config = dict(
    n_layer=11,
    d_shared_expert=0,
    norm='rmsnorm',
)
Below are experts of layer 2 (counted from 0) of a mixture-of-experts language model. Rows are named router (the router's row for the expert) and show model dimensions 0-127. Each number is 128 + 32 x the weight over its row's rms, rounded and kept within 0 to 255. Numbers have three digits each.
After each expert's rows: a language model's description of what the expert responds to. This comes from a sample of Wikipedia text that the model never trained on.

# expert 37
router:105163099036065160105090139113113125072058095121084186105140113119110097125134151089130112134150102149131140143156138159160177178102156133101150150126103161124063149103103114103075140144138159120103080110145108170094146106144138080170121131148099136075155166110143156103133187138131099070116126132190161161098099121181121142106201093089157111142126107073102184160150124221136114104126
It responds to: The digit 9 in birth years and scores, the prepositions of, for, to, and name beginnings like Al, Jo in quoted or parenthetical names.

# expert 29
router:094159111053052173099092139123109118071074113122081178110131106116118101140143143090118108137163098139130145153146157169150180184103155119099149153130102154130067156103106099105069138139135157119099077108140100155099143109146136095162115128152088127088154154116146163106130181135125099066113132128184147180100095113191107151123206083086156113129126119061098178171147110216139126097128
It responds to: The piece el inside names (Hapoel, LeBel, Welbourn), name starts like Mel or Hal, and is after a sentence subject.

# expert 35
router:104161104046059170098092141119113118074070110136083181108143106112112098119137149098116114137153100135126141142154144163150176186117161132104156151129101156121061155100100095102071138140138156119097077115150102166096144105144133082159117126154096131081162152120141167109131181142128096068117127128197153171103091119182114145114199090081150113144123108065096178163154115220134115101127
It responds to: Single digits inside years, scores, IDs and table cells, especially 0 (2002, 6–3, 1944), plus some name starts like Mus, San.

# expert 13
router:105152107049054172104099149122113124062067105120087181106136106111121104137149145091113103131156090143134148162149150165152180173105152117085147153128096152124066158106109101104074131138136157124103075107142108157103141091149122085168118123149097130086169156115131165104136185125125097076118137125174144179093096118190110152121210086082158108132120116070101179165145113213143136108119
It responds to: The digit 2 inside years and numbers in tables, plus word-initial pieces of foreign names like Ł, Pri, Ju, and country codes like POL.

# expert 18
router:108162103049053175100098146123107119072071108116076189109126109118118102134149145088118104137156097144137148158146149169157180174101156113103147152128103156133068155110103104104067141142135156120100081101139099163101146099145127093170121115144084119081158157117137164105137185132122090066115136124175135178102094120185109153124200088080155115134128118068094178169145113211141129109127
It responds to: Line-initial list hyphens in infoboxes, pipes and en dashes in tables, and the word Democratic or Attorney in political text.

# expert 11
router:101161095046061175097092132119116117073067112132082182105147100121119100124140133098125108131152099137127145145157147167150179184103155126100150148132096159117054153103097097096072134136134165120104074111148104168096150103149126077153123120145099129081157140115138158112132177132128097069116127127194158168107086123183114152119200083089161114150126109068100176165146119215133122104127
It responds to: Bare space tokens before digits in dates and tables (in 1986, June 2019), plus adjectives before nouns like personal computer, mathematical modeling.

# expert 23
router:102161105045055168102096147126108121069063112122085183112128108121122099130145155093123110133154101147136147153150154173156179175105157119093150158140104159131067161105096102100068135141139154119109085110144108159099144107145128083169119122152094131083170151119144166104140186135121094071112132135180138175103093116187109141126203095080155115136121104072093179170145116216135122102127
It responds to: Initial capital letters or pieces starting names, acronyms and words, often after quotes or brackets, e.g. C-lybourne, İ-lyas, IATA, Dem-oc-rat.

# expert 3
router:099151114053053182087101147121101118075075115115082181113131102122117095135140140093111103134158095138134151158150156173147179177101161112093147160142101151130061146107111093100066136141141148121098079102142109160106153101157119095159124117149090118090155154121141162101143181136116094064122133130178133188103091113185112157130202081080154116132134119067096173171151110205141130103133
It responds to: Middle pieces of foreign or rare words and names, plus non-Latin byte pieces, such as Ris-par-mio, Borob-ud-ur, sub-mer-ged, C-ent-uries.

# expert 28
router:104152100059059175090098143126099111083073116115085180110137101124112102128136145094106111132150094131129153143152152172143170188107157110101149157133097153127062161102100097097073133146144155119102079112141105167099144101148132097161122119154091118087157157122149167108137184140119099064109125129189144184110094116183112149127208095076157116133122117060094174171150110216138122102128
It responds to: Byte pieces of Arabic, Thai, cuneiform and Japanese names in parentheses, plus short words and prefixes like in, an, ex, New.

# expert 45
router:098162109054055175095096144124103118073071107117081185114124107120116103127139145091126109134147100138133150151150155171157183186106158126096148159130101155135067155105104093102073135133139155119103088107147098164097143102147136088165119116151091125088156145116149159112141184142127096065111127121186137164102099125186109152115204084079155108135119112064097186163143118216142127101132
It responds to: Spaces and first pieces of words after a comma or preposition, like hi in hiking or prehistoric, J in JPN, the.

# expert 50
router:104160109051055168097098136123108119072064111119080178113140110118120101125136144094121109135152091135127154147146142165154188187105157118092148148132099153129056146099104099105069129143137158118106083111152104164100145098154119091162122127153089125089166159115145165109143183140127093069117131130187145164103096114183114148112199083077159115136125115068100178173152113211145130094128
It responds to: Digit 1 opening years or numbers (1920, 1,700), the pronoun his, and Cyrillic or Hebrew letters and name pieces like McC, Mac.

# expert 49
router:129152131053137118156078132126150143071113139132135122098132125110099111128126119100082139131102108115063164133136091125114163088133205149142113134133112090101050168131122098121033163107132119192087069095092118139137117120091165119153067121131067136120128130101116181135088174156131090124116103124173173157111120116131195067095147110176085103182073120055077134129136111174110151109135
It responds to: College football and basketball terms in season tables and team articles, such as season, yards, conference, Regular, rebounds, Stadium.

# expert 21
router:123140085028078189108101149124106126097050117138098177113144108121125119104140129108123120125152101135116148160156133159139177171097148114072148131151119127107053153107118108097073134137140148139123060119156110164111168126133092069133124125113095134098142147113145176111148172164127106080128143146192136167111098109192109153117205068101159124160126123076091180165163115223139136122152
It responds to: Spaces between table cells in sports and election tables, commas, and the suffix ist in guitarist, columnist, District, Sistine.

# expert 19
router:112163090035063156100094140111126123087067121142084172110149112119103082110142122114118115141147110141124141131158128168151167190117160141125148138139114166118058160099099105118078138121142150103106081118155111168095145118152141084166122149159107122066157155116147165110122168133131096064113110131208154187117076137192124138105195085097145097146138103074105167156143111223117102107128
It responds to: Relative and subject words after commas such as which, who, that, It, plus place-name completions like Herzegovina, America, and digits in stat tables.

# expert 2
router:102158102051057170093097139127108111070071109125082179103139105117119103125138143091109105136165094140132145152149151165146180180105153117099147155130099156126062157100100101099073140147131152120091072109143101163103146101144129086163119123148090131086167148121143165104134180135121094066115130130186154176103094115182111148119203088085155112136122117066096178170144109211141122103129
It responds to: Auxiliary verbs and pronouns after which/that/who (was, were, had, he), table pipes, digit zero, and mid-name word pieces.

# expert 8
router:104160106041054173095093146120106123072061105116086184112122105125120110129143153087126100131152098146133146151149151165157186176108151125092143145127105156125069152110095100101076131142141156120105080102143098165099141106142126089169122119149084124087163152113143163106143189141120097070113138133181137172098101118186115142116202087085156112130127107070100179172142110217143129105121
It responds to: Bare space tokens before numbers or words in tables and lists, plus name syllables like jo, cha, gan (adjoining, Allegany).

# expert 52
router:103161104045060177099100148126099116078066110115082189110141109123114099129143143090113108134151101139131151155151146169156177182107155113096148153126103156132059149106100100098075141140140155122098080106145103164095144104143129087161122114153085127086155155121139168109140181133123091068112128136185142180106096118184114148122206091089162111140126112068093178165148112210140125107129
It responds to: Word-final pieces like e, es, é, and initials in foreign names, as in Chén, Jaén, Vitesse, and by before illustrators.

# expert 51
router:107158098047067162098086148132130120064078096118083183112133110114118102130157158104134117136152104145122152155146157179134185178095157103077159161130100159132071161099101093101068122144132141126107081104118102135093148092161127099167122104141089126085153160106154154100151169137102098084104135118170140168110100118188111158138212083074155115126137107069107167165152134216147140105128
It responds to: Spaces before numbers in football and competition tables, and pieces like up in cup, runner-up, Support, SuperSeaCat.

# expert 15
router:093155107046067175099100148128099117067067116111093188112130098123116105134140146098117111134150100138133150163145151171150184168106156113089146145141103152126065150110113096104064133145144151118106081104149101160102142103149124098167121120150079120085158158115146168105140185141115096073122136129182132187099098119191106152125207082078148117136128114067098175174150115208142137103128
It responds to: Single digits inside years, vote counts and table numbers, such as 200-1 or 14.-2; also the lic piece in licensing and applicant.

# expert 36
router:102160105041062165096096134119115116073061108125080179113140104116117092124138141100125113135151095140124146140151144164147184185112163129096149158145102146127059156100110101105064130140143156125102082110150109167098154100152121083163128132153101130082159155114141159106147178145125095066115129127193148164101096118183116147115202085093158121138128109069098182171151120218135118101134
It responds to: Pronouns and determiners starting a clause or phrase, especially these, this, His, any, many, plus was, is, has.

# expert 0
router:105148108052055175099097151119110121069069111123080181107152104123116099133143146095122112129157100139128145152156144169152176181102153109089150159141097146128065155104101100100069131147137153131097080104151100158110149101148121078159121121149095130087163151120148163102138185136118098065120142131182149177109097118189110152131204088090156114138126115071092176173154118213146127102127
It responds to: Opening pieces of proper names such as Christ, Ha, Bristol and London, plus the conjunction and, and word-internal fragments like ma, li.

# expert 5
router:105150105058060179099101148118106124063070116112084183107124107118125102131147145095115102129161092145135154157148162171145182172106153110090148148131095162126072158105098104102070138137130151119092074108138104155099138099152126091164123125149087123084164151120137166098136184127128100072116139132174133184097096115194110150128208086081153110124120116069095171172144111213140137102118
It responds to: Inner and final pieces of surnames and rare words, plural s after nouns, plus to and of, e.g. Kretch-mer, mil-k, race-s.

# expert 25
router:124121108026034154117082135106124127066074118168087177119154105098124113124135130102135133116152100153129135141171125145148163177126171114112147116123110174117068164086145095148086150145151142095117094121146103163107131131115126073166116143143092108086148144131141153125138194167124114078152138113196132177098080113184103119107192092083137106143131093079098187162137120208111101080124
It responds to: Digits, dashes and spaces in sports score tables, like 0, 5, 2005–06, 1–3, plus word pieces such as -nt, rs, din.

# expert 26
router:071071099075135158128106170179101104107097108082098157120152143130083160112151144093163131070144082134135102137121155160138101126118099096076174157102159111086102097075126133164115138090121119098120048133140114120158114118152141077157147097118195080105126119128086083071098132126108183093116128088160111175109091121105189146137197128147132104130063119059133191130156128180152099167159
It responds to: Words in biology species stubs like native, family, found, species, population, plus list colons and ampersands in citations.

# expert 14
router:104157114046059173095100147127113122068064104122082181102140105115121102127145150093111109139160095145132139149153155170148180171104152119093144150126098161124063151103105107099069133137134158122094075104138100154096142095149123084165121127149088130082162151119140160103131182131124089071114130133179156174100093117191110148127205088081153115133125113072094175165145112213144126104126
It responds to: Single digits inside years, scores and table figures (19'4'0, 8–'1'0, 1'3'th), plus name pieces like hard in Earnhardt.

# expert 60
router:106163103043052174092100139127114116073070118126080171109141105120117104126135142092117114137154089133124144147150150167150179185112159124101148153129101152127056151099111092103070132141139158123093082112148104169101148102146124082165126117153089127085161143118138164108138179147126091067112126120191153164105090115182111149115197087084161119140120114065097178167147115217139115106133
It responds to: Colons after infobox labels, bare spaces in statistics tables, and name starts like Buch(anan), Buch(arest), Gi.

# expert 43
router:147147097062085163091073088104113163109096099159079122108101136131077186119162137089105140166131131126159175097120082134113114170141145134126108108154100165162092101079122157098184141171119115123108079144134102136084103160171157080148128156115122103172114198108120188072139158125137139082111142090173157181115122149154082083098168103108156145179188156086084169136088058150100156143120
It responds to: Verbs, pronouns and function words in TV episode and story plot summaries, like tell, about, is, them, with, and sentence-final periods.

# expert 40
router:128120121072077165090132122143127094061046171104114171115125112104106151129125137105125117128110085124122136115159191143114154165164121108092084110139107157112050146078151078082125111171113165118101047120153103184102168090167149110120078149127080132094152149094136190110101162166122096111107150100188129148107118124185132168145190099107115159169109125080106139156146137190086107103166
It responds to: Words in song and album articles: single, album, certified, released, top, Gold, Platinum, chart positions and song-title quotes.

# expert 57
router:102155111055053178099093142128106120073068111118083181109133102118120099134145145099122107137163100141134148158149154178154175181095152117094151151132105156132066153106100102101068135136133158120102079109141098159102142097149137090164118121153089129089159156113148165106132183130124092065111129121179144176099089116188114150126205089082152112135125114067095179165140110212145128101134
It responds to: Opening parentheses before dates or aliases, such as (m. 1920), and odd pieces in foreign names like Maltese Għ, Nazarene.

# expert 9
router:109154111038038158104101139119130123071067118138094173126114092115122112124148129106138100128139080138135154128153154166146184182119159123100133140133111157125073173109098088111077121140153151115122096113160109168096147110154128095172121135152092116072164142109148152104154184165118100074115126126192119167103084131187103137105195085095156103129115098069102175172136109222135121090123
It responds to: Mostly "was", "The" and capitalized name or org starts like Re, Jean, Commission; strongest on the mod in accommodate or plasmodial.

# expert 31
router:098158104050062177094094138122108119075067110119083182108131098124114105125133146096119104131151096140128149150148147169145179184105156119097146147134101148126064154102101103102072131144137152116102077109146102170099144101146126090161123125150090129088154151116145164103135184145121100066116130131190151177108091118185113153120203084084157119141124114063097183171149115219141129102128
It responds to: Plural or verb suffix s at word end, like Warriors, contingents, agrees, plus accented Spanish or Irish syllables like ú, án, and table spaces.

# expert 59
router:088185104045094198107121154121089115125073108132100169111148139101121101123143128117142129138164131142140162106127103120125184169153140141102124150186105157147032159105133100078098173169127175126117074138154120158075127105138141141136120129149075126091169163145130210124116175178148136082111149136195147183136071126165124111112194109076162119131131141075121153164140114201124129133127
It responds to: Table cells and prose on Indian government and film awards: Prime Minister, Lok Sabha, Best Actress, separator pipes and spaces.

# expert 6
router:102157110043054165099102153119115117075066103133083179106150109109115094134150146101118110140153097141130145146151148166156170181103158124097143156135106150127067161110112101108063135144143158119097078103146111159096143101140129081176124133147100131080162165119143160103133186140128093073115138127186152169104102120188111146111203091090158111135123110068099174168148119224138118106127
It responds to: Nouns and the article the after of or in, in running prose, e.g. fraud, the Labour leadership, share, goal, United States.

# expert 46
router:106163111051054176103096153122102126071069103115082185110134109116121102141145149089121108131153100140127144161151155174157175181101151116091144154123101158131067153105113099096065137142134156121104078102148099159104140097140130086166118117150087125088169152116137166109145186133122094071115135127179144166107096117184111147125207093078162112132126117069095176160148108213143127102126
It responds to: Pieces of foreign proper names with z, K, kh, Ł, such as Łódź, Łukasz, Kar-, -kov, Argyll.

# expert 47
router:105160109052054180096093150127108128065068109119080181107135103114118094133141148092113106131157093142134146156147155174149181174103161115093148151136104147124069152108105101104069131133133149125096075112141097160100141095151127093166127118148084127089160152124139164104139185129125095065110135127175144180101090117185115146129201091080147124129135120066091175175147115212145128110122
It responds to: Short syllable pieces in transliterated or foreign names (ha, hi, ju, ru, u), and the words further and more.

# expert 1
router:115136144075069121109079126163096152104178091140146136123167149092107140140106092094123125130124169112160095062151107101075135151154089095129140132051096176089107192114134151128123140116148138112165106164124162135084114165077116079177108170134089117086202199116138174131058144145155141113140114099205147152110095138167155112134181091114138137182127122116123091158120126211146079142123
It responds to: Short consonant word pieces, often closing surnames or words after a vowel piece, like d, t, k, ver, ter, as in Wea-ver, Kur-t, Intro-d.

# expert 58
router:103160104037049164106096146119117121061064111127087187115130104110119104129140149094127113135144096145131143145156150166152179176110160127096149148139100160121071155104101099110073132144139158119107083113150105163098144107148135086172122132155090125073161151111142155106140188151121101074119134121186134171097093118189114138120204088087153114135125103072101178169156119215137122102118
It responds to: Opening or middle syllables of Romance and Slavic proper names like Mun(do), Muntinlupa, Olim-pi-ja, Ho, Mont, and th pieces.

# expert 62
router:131160119065108161124168127116096119103094097160116128131190145173137120112158109103120108117142115166116104100135060095112219151073150112135118134105152143136050156159132111098146162115118119140117092135176120198155116097118098136132173103202137128067151104115128143122093130172107103103137106140190132155052125118169160127148200122080122135156093072052101140162088087198110158113125
It responds to: Words about service, construction and office in infoboxes and facility histories, like served, service, Built, In office, Post town, II.

# expert 48
router:097152107048094118159117175103112145107079143119158112102159100181147120099135131134162146162117133183107110139131140125095106141140138126126124108147160121123028124103153124103105140147171107105084084130128180168111129104109199134178119130115053130086193132125135197136148194196164132075120130126182171182077118136145086106072177088112156118107124090079131126136125186169161105144121
It responds to: Competition, League, Cup and other words in football tables and headings, plus noun suffixes like ism, ator, ation, and colons.

# expert 32
router:175120093091071159090137112139137114120086131137124125116091097117123122107108120109127183174143120062169149118080168120091129154128163090120141130086159188104118106077118112086123150154134107141142072146175078138097145088180152099163091107127116109169197119141142209132068152154131118053103173114181154118149154152142071117126160165097103107184101162106094152122158114177097153160206
It responds to: Achievement and career words in film, music and sports text, such as won, win, debut, best, received, collaborators.

# expert 7
router:099093115072075157131091150122104107097110196140111119096114169131107113111123157095088132184081058147069136119175141079105108126164185177117136079108116130149054119107103107069178137154168106114126061119127101108140139097128115110111140121131078166121152114071128178160112158137119150138126080106175182176115139077154176142136193105099139076117127057141131092132122134175116100118180
It responds to: Common nouns for music and places after the or a, in album infoboxes and town lists, like album, record, track, town, club.

# expert 54
router:099151110060056179100099142128107117069072117120078186109133108120123104135141146092117108132156095134137146160147159175155174180104158107086154152130093150129060161106103096095070136137136154125101080109144108158106138097147124090162119112151088124090167149120141172106133185135124092074120133128179140175103093113191109147131209087085156114132120116068094172173148110209141135092129
It responds to: Space-prefixed capital letters or first syllables opening names, e.g. Nor(vic), I(CAO), R(itchie), Bal(ki), Col(d War), and bare spaces.

# expert 44
router:102157108060057183093097145130092120075071111110079180107131102119125102136140153085112107135155103137136152161145144170151177180089155107092146151132101157128061146103110102093068141139138160128101072104142106160102144090145128100156120110152088121095162150118141169108140184131127091068112132134176144178106092112183114147130203089073160121133125122063093174165142110207147130107137
It responds to: Two-letter word-internal pieces and accented letters like ø, de, te, ne, ac, ve, plus apostrophes and slashes in names.

# expert 27
router:104159106051051179097096142122111119070075112123081176107133109114113104131138142094119108131161098139129146158151150170157178185104158117096149155123097150130064155103108099099061134141129153116102076107146106160104149104146129088159123119151095128092157156116141161101140182133124097068119132130186143178108092119186111157115201085087157113134124115064096181172147114217137124101127
It responds to: Common connectors in running prose like of, a, with, from, hyphens and commas, plus verbs like denied after a name.

# expert 4
router:095171105032052165103095138116112117072070106126086177112134109113106099129140149096132114134139108143126144138159140165167176185115156127107152148126101160123067161105098092107071136141148157118111089108147105169097152106143136086173119120155092127074155154117148151112141185151121096070115125127191147162101096130182107142117199089085158115142125105069106179159150124220134114102124
It responds to: Common function words like the, in, at, The after of/in/at, plus name-opening pieces such as St(oltenberg), De, and table pipes.

# expert 30
router:103164096040061177097097145123109123078065114129081183106131107126114103126138145096117110135153100138125143147154144166153175176108156126099147148136104157120059151106102103098074137141135155117100076108146107172098143108142130085163128120149090127082160148115143169102132187143124089072114128131191151172103090118186111145113204085085156113141122107067100172165151112220140117106125
It responds to: Pipes and cell-initial letters in sports results tables (Z in Zach, Zurab), and commas after dates or place names.

# expert 41
router:158133115053095156122062085124144081093102152160117162115160149165088172076149168135153140144131110119086125073171095141090162169116141127115138096125111115075073092149121111081124145147115169146086073103146126165120148092116098119102149115165087167067148156072121127116137142176177090108112139144190156140059083081149118106119209111108161130131123109084177126128122109201094118075132
It responds to: Nouns and adjectives in sports and general prose, above all silver before medal(ist), also world, painting, used, table pipes.

# expert 22
router:136138124092125123116133175137139154177128143163155148038121092112104093101166099147140144108101116092153129113092118120165139206215151119161127142143139103099067133123118113164157091114150161131170205125156080109139126090155092151173168134145114153123158128125124110108176079213119154076152103128127052068133084103165139160091175112163157125136129090051108132101120117196116114143119
It responds to: Commas, periods, brackets, digits in table cells, and header-like words such as Authority and status, plus occasional connectives like which, from.

# expert 42
router:134187117026109172109078110116106143074062126123109175113112092134109086117133103112134085131134076136122106121182143146144186158093135138085126081141131129092079152076108076115108135183120120120110053133141117161110130068162121089131136113137104128068137113122117182128160149171112121100106110129191141145093080109147132108116174112138134165117144088069088156173154153226093108142144
It responds to: Nouns for days, times and locations, e.g. day, night, weekend, room, location, and COVID in COVID-19.

# expert 38
router:105158101051068183098097150126095112074061105109085190108127104131116098126138150090111111134154099136132155157150137166156178178100148113099147155131099152126057152105104097098074138140138151122101073112143097167102139094142130085161122109147087126089160151120146170107139183134128093072115132120184143171104097107181115149126209092082157115137111113070095176164148120211143127107136
It responds to: Line breaks, digits and short capital codes in tables and lists (GF, AR, U), plus School, Academy, and ili in names.

# expert 16
router:100157106051056179092097143130105120072073117120085176103133103116121102132142149092115106140164096141129145157147161170147180175099155119094147146128100155121063147110109098096073134142130156122092066103140108162102144104149126090163125121147085124090165150118135169103129184137120094072111137128180147184102091109189108147130204085080151115134122114066094168166144113212142129104128
It responds to: Bare space tokens in tables and indented lists, and name-initial syllables like Bun(desliga), Ba, Fa, Mu, Ga.

# expert 10
router:099158103047054175098098140126107115067069112124081180110131103116117105129143139098117104137159092137128147152152152168149180182105157119097143151126102151125059156105105097099068134140134154119101075107144107162103145101147130085159121122149093128086163154111142165107139178141120095069113133124188141175101098116183109153117203083085161114136121111067099180167144113212142122103135
It responds to: Word-internal or word-final pieces like e, es, to, se (Manifes-to, Exerci-se), plus name starts like Vol(odymyr), W(unsch), often near CJK text.

# expert 20
router:125164073107114125120150113134150089133086131095157183123112151132088097146124133135139072138171114110089085146125166160107198113123139111105126163055198186103111147125118071172132131154129156154124095120177103145121089139103114124157125083111183064122204133152102165107114106110061110075084138128176137147149136154177121137113190121111124146146160179068138156133110099203115121112212
It responds to: Generic nouns after the or a, often before of, such as feature, series, region, system, part, project, area.

# expert 63
router:147162135065069132165129072171142108092134180106120168124107110145108168116168168114073124123140132129109083144094111155144140125081165089124128158086147080122091105098124039151133086113148110121139094124149167165152150105129175060111080093119154090153196171180156165132136124139120105097140169147176128154101167136141111153147167138105064175146172183097117175146150153129138051128181
It responds to: Word-ending suffixes in scientific or explanatory text, such as -ive, -ized, -istic, -ological, -ated, and organ in inorganic.

# expert 53
router:111167126060123167099130103145093090069109111125141158131137118139136159135116126132078131121130086098177118122127186134148175133116115082126173071129188151102110096075078120180101117160156144129153120134181085139135103196163185053173144107199172104144143120088134098081137146131101139061103140164174123139142168114168165146158162147124163127169131125059096183121136151172104072123163
It responds to: Technical text: enzyme suffix -ase, LaTeX symbols like $ and }, and words such as function, data, theory, system.

# expert 34
router:109164106051058175107101146125103119073069111122082181103149106127120104141151152092117105136152090143127148150151152170156178181094150115091147144123097156126070156107108100105076129145131154118102078101146098162109145094148114087158129118151089119094169160126144167108135188127120096068116133125178156170107097104190116143128209084086167118130132111065095169169145113213145128102126
It responds to: Newline tokens ending list items, table rows and paragraphs, and markdown table separators like |---|---| after header rows.

# expert 24
router:105155108053055171097100149124113122076070105116084183106141101121119102131144151096115106131156096140136149151147154173155181181098151115091152148130101156130068158108097100099072130143139152119102074106144105165098142094148120086171126121143093123086161156122145162101136185125121095068112132130180149179105094117187109147130205089080158122129129116068097172167141113219141131104127
It responds to: The 9 in years like 1972 and 1966, and mid-word fragments such as Liber(ia), intim-id-ate, Doy-le, b-uff-alo.

# expert 12
router:095165100045060168096094139123108116069071109124085183105135107117112095131143142091116113143156099142127145150153148164151175181106156127105149152128098161127058150101103094101071144138138155120096075107143112167096146106150135080165125123151100126079165155113138160105132177129127096074113130124189152172103098119184114153122199087081158115144121107065102173162149118219133119107131
It responds to: Plural s endings (strikeouts) and pipe separators in sports and episode tables, plus name or word beginnings like mar, Ger, Gre.

# expert 61
router:111149109044079150098135159129113119147066134126086103116156140155088098129140119122120164129145107131120111144164154113097148164112108141099157143150097148124081172096143110107114127150166127097122099153113132175096156089140127070166105131158149123063201140122178175115073150207111092072075150085191162147061138110151069121131197128048121139154151123146098119160167084177132088120127
It responds to: Abstract and plural nouns and suffixes like tion, ities, ies, plus people, work, works, collection, book in literature and publishing contexts.